config = dict(
    num_hidden_layers=12,
    hidden_size=768,
    n_experts=64,
    experts_per_token=4,
    d_expert=80,
    d_shared_expert=512,
    hidden_act='swiglu',
    moe_layers=[1, 2, 3, 4, 5, 6, 7, 8, 9, 10, 11],
    router_score='softmax',
    normalize_top_k=True,
    routed_scale=2.0,
    balance_loss=0.00818,
    balance_bias=False,
    init_std_router=0.0212,
    lr_router=0.000254,
    vocab_size=8192,
    norm='rmsnorm',
    norm_eps=1e-06,
    tie_word_embeddings='early',
    optimizer='adamw',
    learning_rate=0.000757,
    beta1=0.9,
    beta2=0.95,
    max_grad_norm=1.0,
    batch_tokens=[131072, 262144, 524288],
    max_seq_len=512,
    train_tokens=1158000000,
    max_steps=4341,
    dataset='wikipedia_en',
)
Below are experts of layer 4 (counted from 0) of a mixture-of-experts language model. Rows are named router (the router's row for the expert) and show model dimensions 384-479. Each number is 500 + 25 x the weight over its row's rms, rounded and kept within 0 to 999. Numbers have three digits each.
After each expert's rows: a language model's description of what the expert responds to. This comes from a sample of Wikipedia text that the model never trained on.

# expert 13
router:473530541505448542496537455503497481466429445513483522468448478524521485473516498471538526469501502516508472495489483509511491484477460511490526520508456472505504557479475496548473480486523482491497475523472477472531501489535464471508477524516464501493487462513493464470502520512471505500
What it handles: Prefixes and inner pieces of words, especially re- after hyphens or quotes (re-peated, re-branded, mis, dis), plus the word but and table pipes.

# expert 18
router:462504460501469514517492463500484503548504521500460512552499469485455496511475459485502481527515473538474521507505522525530551476504499508471516466497492488482498492507480504489476456467538512489487476488483512491546471481440513517555539508515465497483492505543464506453469513444489508492
What it handles: Month names and time nouns like year, week, same, as in the following year, plus plural s and paragraph breaks.

# expert 31
router:510521567507490460490522520517513462463537493512524493538503519478453483521509514501505505506500537516546516493514538498491518524533497485502468498520521538526499483470495491514492508479472511498467493497542497463547481461485487489467479528487468516496504511484494461489488538489441501474
What it handles: Date-range dashes in biographies, coordinate digits, table dashes and pipes, and quantifiers like every, any, all, these, various.

# expert 59
router:508523467490475501485516486507528461493496544531514459513515484502526508440549465492450495460515472508517498469482531510479513512544477456488502477505535517502511518510518524497480527504528503515480492530458475482553494468494491485530527505502472515479488456486496483488487562497498488544
What it handles: Prepositions and time openers starting sentences or phrases, such as In, On, During, According, After, and of or in after commas.

# expert 61
router:522514486473485497494481511505518469538467462452504527466525477533521486503538486513539481501530527516526520516514553513556528493507498529474526514469491516501467492498524477488493523472511530504489497512506480482468473496536499476471458538505531490477467537526470509525464513501495473530
What it handles: Structural punctuation: colons, table separators |---|, .org in URLs, degree signs, decimal points, and words like is, herself.

# expert 55
router:484497495522503469479534497513504467482452505562497527445485503479510498525480527498483477510501480488506480508479437499477424506543573497515502512519521493508451541475491491533512436463509519522479469501515483482463505512490495494532499521502472465496454444493529520521506549536510495510
What it handles: Verb endings and motion/purpose words, such as -ed, -ark in embarked, accrued, to, into, find, create, plus section-heading breaks.

# expert 12
router:490496509530506481452513477499473492510509493485477502500526520507549478481533529496482477496498491523505498538548514487514548515491518525461509544507512485496506511498499483536547471517508502526520500543491488511521471515533463511488500534481538511480508517478564507525477553497526515478
What it handles: The word and, adverbs like often, especially, well, and adjective or adverb endings such as -ly, -ous, -ial, -ation.

# expert 60
router:457514511539472512498491573494487524515477462544522520507495509504505519505531459522487466487498495515508485524504510504517543498447493509503504455476501479453500522459530523449476542469525458519514501504543534513510489517461524464513462484548538485513459498550493506512512488496504483518
What it handles: Determiners and counts like a, an, any, every, three, seven, and score digits, mostly in football club and season text.

# expert 38
router:530531507514524492487515508465483524503517479531495467496481509486474485485539507507472448511496523437499487466492471522501506510494488473491491535515495482532510514488448463506534489497473488551520496498521486496475521494455496525528496472534438463527504515494509553524437524496487500452
What it handles: Articles and possessive pronouns opening a noun phrase after prepositions, such as the, its, his, their, plus possessive 's.

# expert 62
router:493473537523492524464501461492514536477544535483489510534506474488488522488550482533519512520492538529468526510506495530511491490479493499459510524505507498521458471479512496512515474504554543429517513496523533480495475458497480492483506476458510500534483506476515440523490486475511468453
What it handles: Words in institution names and bibliographic titles, such as University, International, Professor, Institute, plus colons and in inside titles.

# expert 9
router:523535507492461515496502529480493480507500527489551495494505493489519519512487495493488476433489487489521518460486528510510531516533488499533495479499493514487488456502521536488432517501511505470470508509538482516504479495487512538445481483505499526527514475495513485509488504502497473510
What it handles: Single capital letters and word-initial pieces, often in abbreviations or foreign words, e.g. L.A., A.F.C., HK$, épée.

# expert 10
router:476457488468484509534491534452517491490541516539499450452477481455476509494535505446475502479526536529505489511453507469512501483487475505519524486520529479529505497481497502495465489532497499489529487507527491480488481490446526498462510471485467504522518530465485464503506485471527499507
What it handles: Pipe separators between cells in results and data tables, plus leading list hyphens and words like Royal, British, returned, again.

# expert 45
router:524526495493472486503487527504513523502492512489505475483498483496454478476493478461540486486507466562503485470555521486508499490469481498527543518495522530506511523510485499481486461534518489469491514516466505462494522483473543532499531512476471496534513507527528466498489473508509481477
What it handles: Word endings in Latin species and genus names, e.g. -a, -lla, -um, -idae, plus digits in coordinates and list breaks.

# expert 30
router:544477491477495502516472520525493515526521485523548508539517549503479535527462521476519521510482510467464513511469479485523531482482492529468494503461508447550530486495469489527472478516449495512463487497516492458512479468470506501517472496527491513472516467493487517520481510538502509504
What it handles: Person and team names or their endings in sports and results tables, like Joe, Cole, -son, -ton, Chevrolet, JPL.

# expert 41
router:511517522485519495466452470489520508534501497496505462498457472535490475506498511505524502465482520523495531454521492517491504496526513519546476493457498501555537522518466488503485462514465515474505539492481513501464466527486508471499474476521528470481485472505471485527504498498489500519
What it handles: Word endings and prepositions in descriptions of shapes, buildings and locations, such as flank-ing, rectang-ular, near, borough, and coordinates with km.

# expert 49
router:521442503530519437495544446484493470497485499501441506522478528509495504519506484512521509471494546440522449487489488449548489477517529534474497496485479513487484526484498541500456507432510500481536505493537505504438515457451497532497475496531503520464468523533526492453501548493475515521
What it handles: Words for people and roles in plot summaries and cast lists, such as wife, friends, thieves, king, the, after his or her.

# expert 17
router:517490507547509520462524459514530526493480545470503508549524511499508454524478527497485485496497463493453482507498435533500510505515529458476486497477505520478480508500509517500518486504498485535526511516524519517483462516492521447541556484501505526514484481492485491490491490511511539477
What it handles: Capitalized sentence starters It, Its, The, This after a period or heading, and the to, of, and joining ranges or names, as in 11 to 18.

# expert 24
router:471525487501551522509487505511499526503536467489484500470458519498529507493474467509493481502545506465506537438491476537508478456502486436440466477484482508500493474510490508499523466484489509486528515509510555512503539521527482514543503537489495500513496487463471501502532480483492486499
What it handles: Pipes and dashes in table separator rows, and word-initial prefix pieces like pre, comp, ass, ent, sub, pro.

# expert 47
router:518495499468524475500540509480502543519463512497527531525497517535465539498556554514498488486504529459490491536520477474523508497476500491485502500464478477488531472542507504528489473506484495543506519479460479487528501523497517506481487496507472500476481531506501531501475452545471483519
What it handles: Blank-line breaks in album and song articles, He or he starting clauses, units km, mm, %, and opening quote marks.

# expert 57
router:505477484485511511505529495513503528449505488522493502485450570514467502524477499496511531484509490537491465538526494467490506534504510515490510469511513516531486493497483493537473518498462539489468533451527512486507522509497513519482528496516498474499490503536460488508476483495486499500
What it handles: Middle and final syllables of Japanese, Indian and other foreign names and places, e.g. Akihabara, Gujarat, Dhanurasana, Kiyokawa.

# expert 33
router:436499486467469498518466524463493488503525542515496482474498534494507514487503514516472443498498474499481522488488534490509510446524466453488506489469497506522524480517479548509518487496502455495550481499536502543520516508522515484516483482497527487434524525524547498488491506504487554481
What it handles: Pipes and numbers inside table cells, e.g. vote counts, passing yards, and minute/second marks in coordinates like 57°04′17″.

# expert 27
router:503481484499487494503492516475510500436521520500495482482522477450468438466491524477512488490468462503539521547467438492503512521487496507468452486533494535492478526531469445519476562494476507486523524513498503457513496512502471533465516462481495488517497531469529524499460460513509504526
What it handles: Single letters and short syllables inside foreign or rare words, often accented, e.g. í, ā, ş, Tulu, Sloughs.

# expert 35
router:519523555556489502501499506485509487481512545495485483504523465489457495522492492470524519524490502502550513557502475495513488555495518495533517444482485505488468495482506484556487505505464485474524469484534498482523488508503518544486450431484497500465499458470490466459496526534522540527
What it handles: Middle and end word-pieces of Eastern European and other foreign personal names in sports tables, such as Pav-el, Grigor-iy, Ole-na, Sokolov-ich.

# expert 6
router:475492484527503471484453503509488472495511495545504473508502535480533543488488459455499503500499522542517470520487483481516543510443516491478508509495479484517510507490512477483529511471514567498499512491502479452504509474464562523492540527492481532489480489479473516506467510484509507470
What it handles: Opening parentheses, en dashes between scores or ranges, and symbols like {, $, @, #, plus born in biographies.

# expert 37
router:513498507528522519546460509487504523553511562469504524560503531499493486454468511506492534514483525470512509492451452527545465502488509505519496449463471471477516489468531512489515480473516472511486511492426484448498480500457501494491474450508494520550495507521495490482504507451490512479
What it handles: First pieces of capitalized proper names of people, places and publications, such as Fal(mouth), Guard(ian), Mel(rose), Sa(itama).

# expert 34
router:465500519490512452524505520494497511513511510470517538525462509533531492561495493516540523527517496479526495471541516483507497482491532488496470506472542518523518502502470519502485459528468473482529496504518512490503500498511507523492527490487520494466455550503535514490482493489506479488
What it handles: Line breaks, list hyphens and colons in infobox fields, and values like United States, Phylum, sq mi, degree signs.

# expert 48
router:510497496482513477535475490502487473500571518502507473487513476495511492497507508518537517497538469502503504532491474491524471526506487522467540533435463555490486574535525479479520465527521513467502536477512493509470514503523470468534497473483543515479508496503489490531503528466501516517
What it handles: Infobox and heading labels like name, status, classification, code, type, Website, Genus, often before a colon.

# expert 25
router:509501526495494509509503521493485506519471519476508478520552535507563507511500461463480533508477506504494479471507495453486525463488529496509545480512486491485508529465498498482468521460467512540474481519469484503494492512476483487492485494533500497504481483483485471506510515517479550533
What it handles: Conjunctions and linking words between clauses or list items: and, but, or, when, until, although, and commas, especially all but.

# expert 53
router:548492502499497452547489507506484506481521452498511541466486461463520472482474523492472518487478483490492547520491497441487523495462508474479487491512493509501497479488512478494508527465520523490509503480532503492471441486505498465503464577499515507475545470485524538461538481463491512495
What it handles: Words of plurality or contrast before nouns, such as between, many, different, both, various, several, special, similar.

# expert 63
router:472502488513515476498469509504497485494516484464467489461478481498464511459465545499483480541477485526530469486483474496502551496457495526490483512442486522510486552507479499483484502502440489488482481496520523472458520512521502533485447532517509513476511548505505461469509493517484526512
What it handles: Goal numbers in match scores like 2-0, and attributive or compound pieces like -led, 8-bit, plus was/were after subjects.

# expert 0
router:530469515501490520452469513488471486498551508503471438497491491526496502484454515524455525474452516541464501527494502459443502511514474490487475483496514489455484497441536493484524502526492469488483504507465551488481526543499491488507480486490506515526506554490455531505518507497498485520
What it handles: Periods ending sentences and line breaks after headings or list items, plus standalone numbers like 500, 86, 3rd.

# expert 8
router:502493470488468535533474536495487486481474507489529513464514522545541483506502476511509477516492509548511551482473497515553498486496507502464496479463484538493438498520485451470570499472446520534483515524518543491553495445489471514467509505522486505490503531445489459535504494488460473467
What it handles: Verbs right after a subject, mostly was, is, were, had, have after modals, plus table years and heading equals signs.

# expert 44
router:542538470475526528448482504497489523496481537493484495480513504520534449538543510504488470493481484470477488503504477519491472481510534479483507491524499463524471499499508492476533501497475524517488503489470490501509511497478481526477486537503474554505474510483489492527517498536500486464
What it handles: Equals signs closing section headings like == Etymology ==, table pipes, and four-digit years after in, such as 1925, 2005.

# expert 52
router:519491520554487490439501512486504507536504464498518539500478512489460523499441515488469516508493528501439505495488465469502462500505541496486542559519498485496512559517498497518467488534489470501501518482485480505458487503464482517487480469512527493515506463472475525522503478481516499503
What it handles: Last word of a title, name or noun phrase, often before a comma or quote: Living Dead, West Bank, public health, closing parentheses.

# expert 5
router:486534520504496479513447486488530484507521474528474465514477498517507487490506499517485494482525541459498470481477550503528517469520498570546488530456489452461540524529513485510508485504442509478488485513471503498511437516487511483531484453506514529515507520457504478491522531529545558525
What it handles: Sports results vocabulary such as points, yards, round, touchdown, finals, lb, plus the word-piece ck in hat trick and Neckar.

# expert 3
router:459510496502461468452507548523525534501498509490541499491507444526477510522476494509478490496524539503478516502467517496494473505488488513506489484521505460492485519482485497542464504477507521486487477502489439495542488468491476458522468490487500491467511478476526514512509498498486449505
What it handles: Years and list dashes in award, exhibition and career lists, with pipes and linking words like from, of; e.g. - 1989, (1987).

# expert 46
router:508527505479505599526500502488483533465437537538543505502495522467509505497532499485499524534504484514498513481479472478523481478515499496468498464509547475476471527508486552461497516528541483529489510506532485470437482470547458513485539537521533533514503514537560495471506542458468500528
What it handles: Table header words and section equals signs in sports and election articles, such as League, Year, Candidate, Party, Votes, footballer.

# expert 26
router:509505502505483540503499493489506513448532512511512509498459506506475492507533507485521518526521453497495555503481490477463493459484498487505517543488504516500534497476494525510515498490489494522489528519509474532468481447471529482499496493471501480517456514517475470485486490509497526440
What it handles: First pieces of capitalized proper names, often Latin, Roman or foreign, such as Phil, Roman, Lem, Ser, Patri, and Ö.

# expert 22
router:478534512499533474476516512476488492543544465483463487502528525531513497500480533481513488478534464530480528485501521505447533499480506503494501519452514495494458487515495493537520490510519490500483538525487535528505554507517466507516505529487483509484533544501456493456497501525513467463
What it handles: Birth years and opening parentheses in infobox Born lines (1934, (age 49)), plus word-final suffixes like s, ed, ing.

# expert 15
router:514508517489505565494525534526525504509554496489485501480528497481525484438534522527478463520505469508540531500499522495510488535491485487448506500491530465514488520512541510466527488514517477487471494503506564495508546548530452420529492538471512554500528527513524557515534475484543477474
What it handles: Prepositions like of, in, for after nouns, and = marks opening article title headings; also verbs like establish, make, prevent.

# expert 14
router:518477504497441507534485467493507517507536466468505473487451493471484560494540500477499527511492493514474504492445481455496494544472504502481472477474494468474466510460518561504476505419465494467475455485448481495489457502493490491483478513485509510501558435483518485517494516496518519538
What it handles: Subject and possessive pronouns after commas or periods (they, their, who, which), plus Women, Silver, Bronze cells in sports result tables.

# expert 2
router:500457488512462513526492508497513488513479452488511482467500524528499479533443492525515519506482510491513517510461515507510486509484466533486469541543507515486469491523512511521484502476496547497480524505532536481510539482499532523515495509528477479559483485547510494531490485516546502499
What it handles: Short syllable pieces inside foreign or uncommon names and words, often in species or place names, such as hi, gu, chin, nd, th.

# expert 36
router:533500548482535486498535491499504507506552499489493461540469503484499481499521498488476485521496526514502525498513516509527454518457498439493483497521473530502492506502497479457487480460483528483496491542510490516524492501473511468462523496511511486506477474497517526515514447478469502500
What it handles: Particles and prepositions completing verb phrases, like relying on, working on, turning in, out, off, upon, down.

# expert 39
router:472514486478507539541481577453496469475474507501505478491527472499533457533529516497489494497513487525507530499534509552511510538528545561546508486515492483496517509492503482514496502501445530495514536456508471466467505506475506546480504506499555482501487497518478523518502463500477508494
What it handles: Commas, and, while, where, plus list dashes and line breaks that separate clauses or items in lists, credits and scores.

# expert 43
router:495508539493516530445498496468494513489499509471551519516477472485478456521483471514514455501480522494494520510468499493536453471519517437543492502508486464487523485512539486503500474490464490475530490466484500502514500526561481483469506538530495482499551514494530543470518521476519487488
What it handles: Numbers in tables, capital-letter codes like 2004 TU, AU, and odd mid-word pieces like out-f-it, Trans-rou-te, Cl-ost-ridia.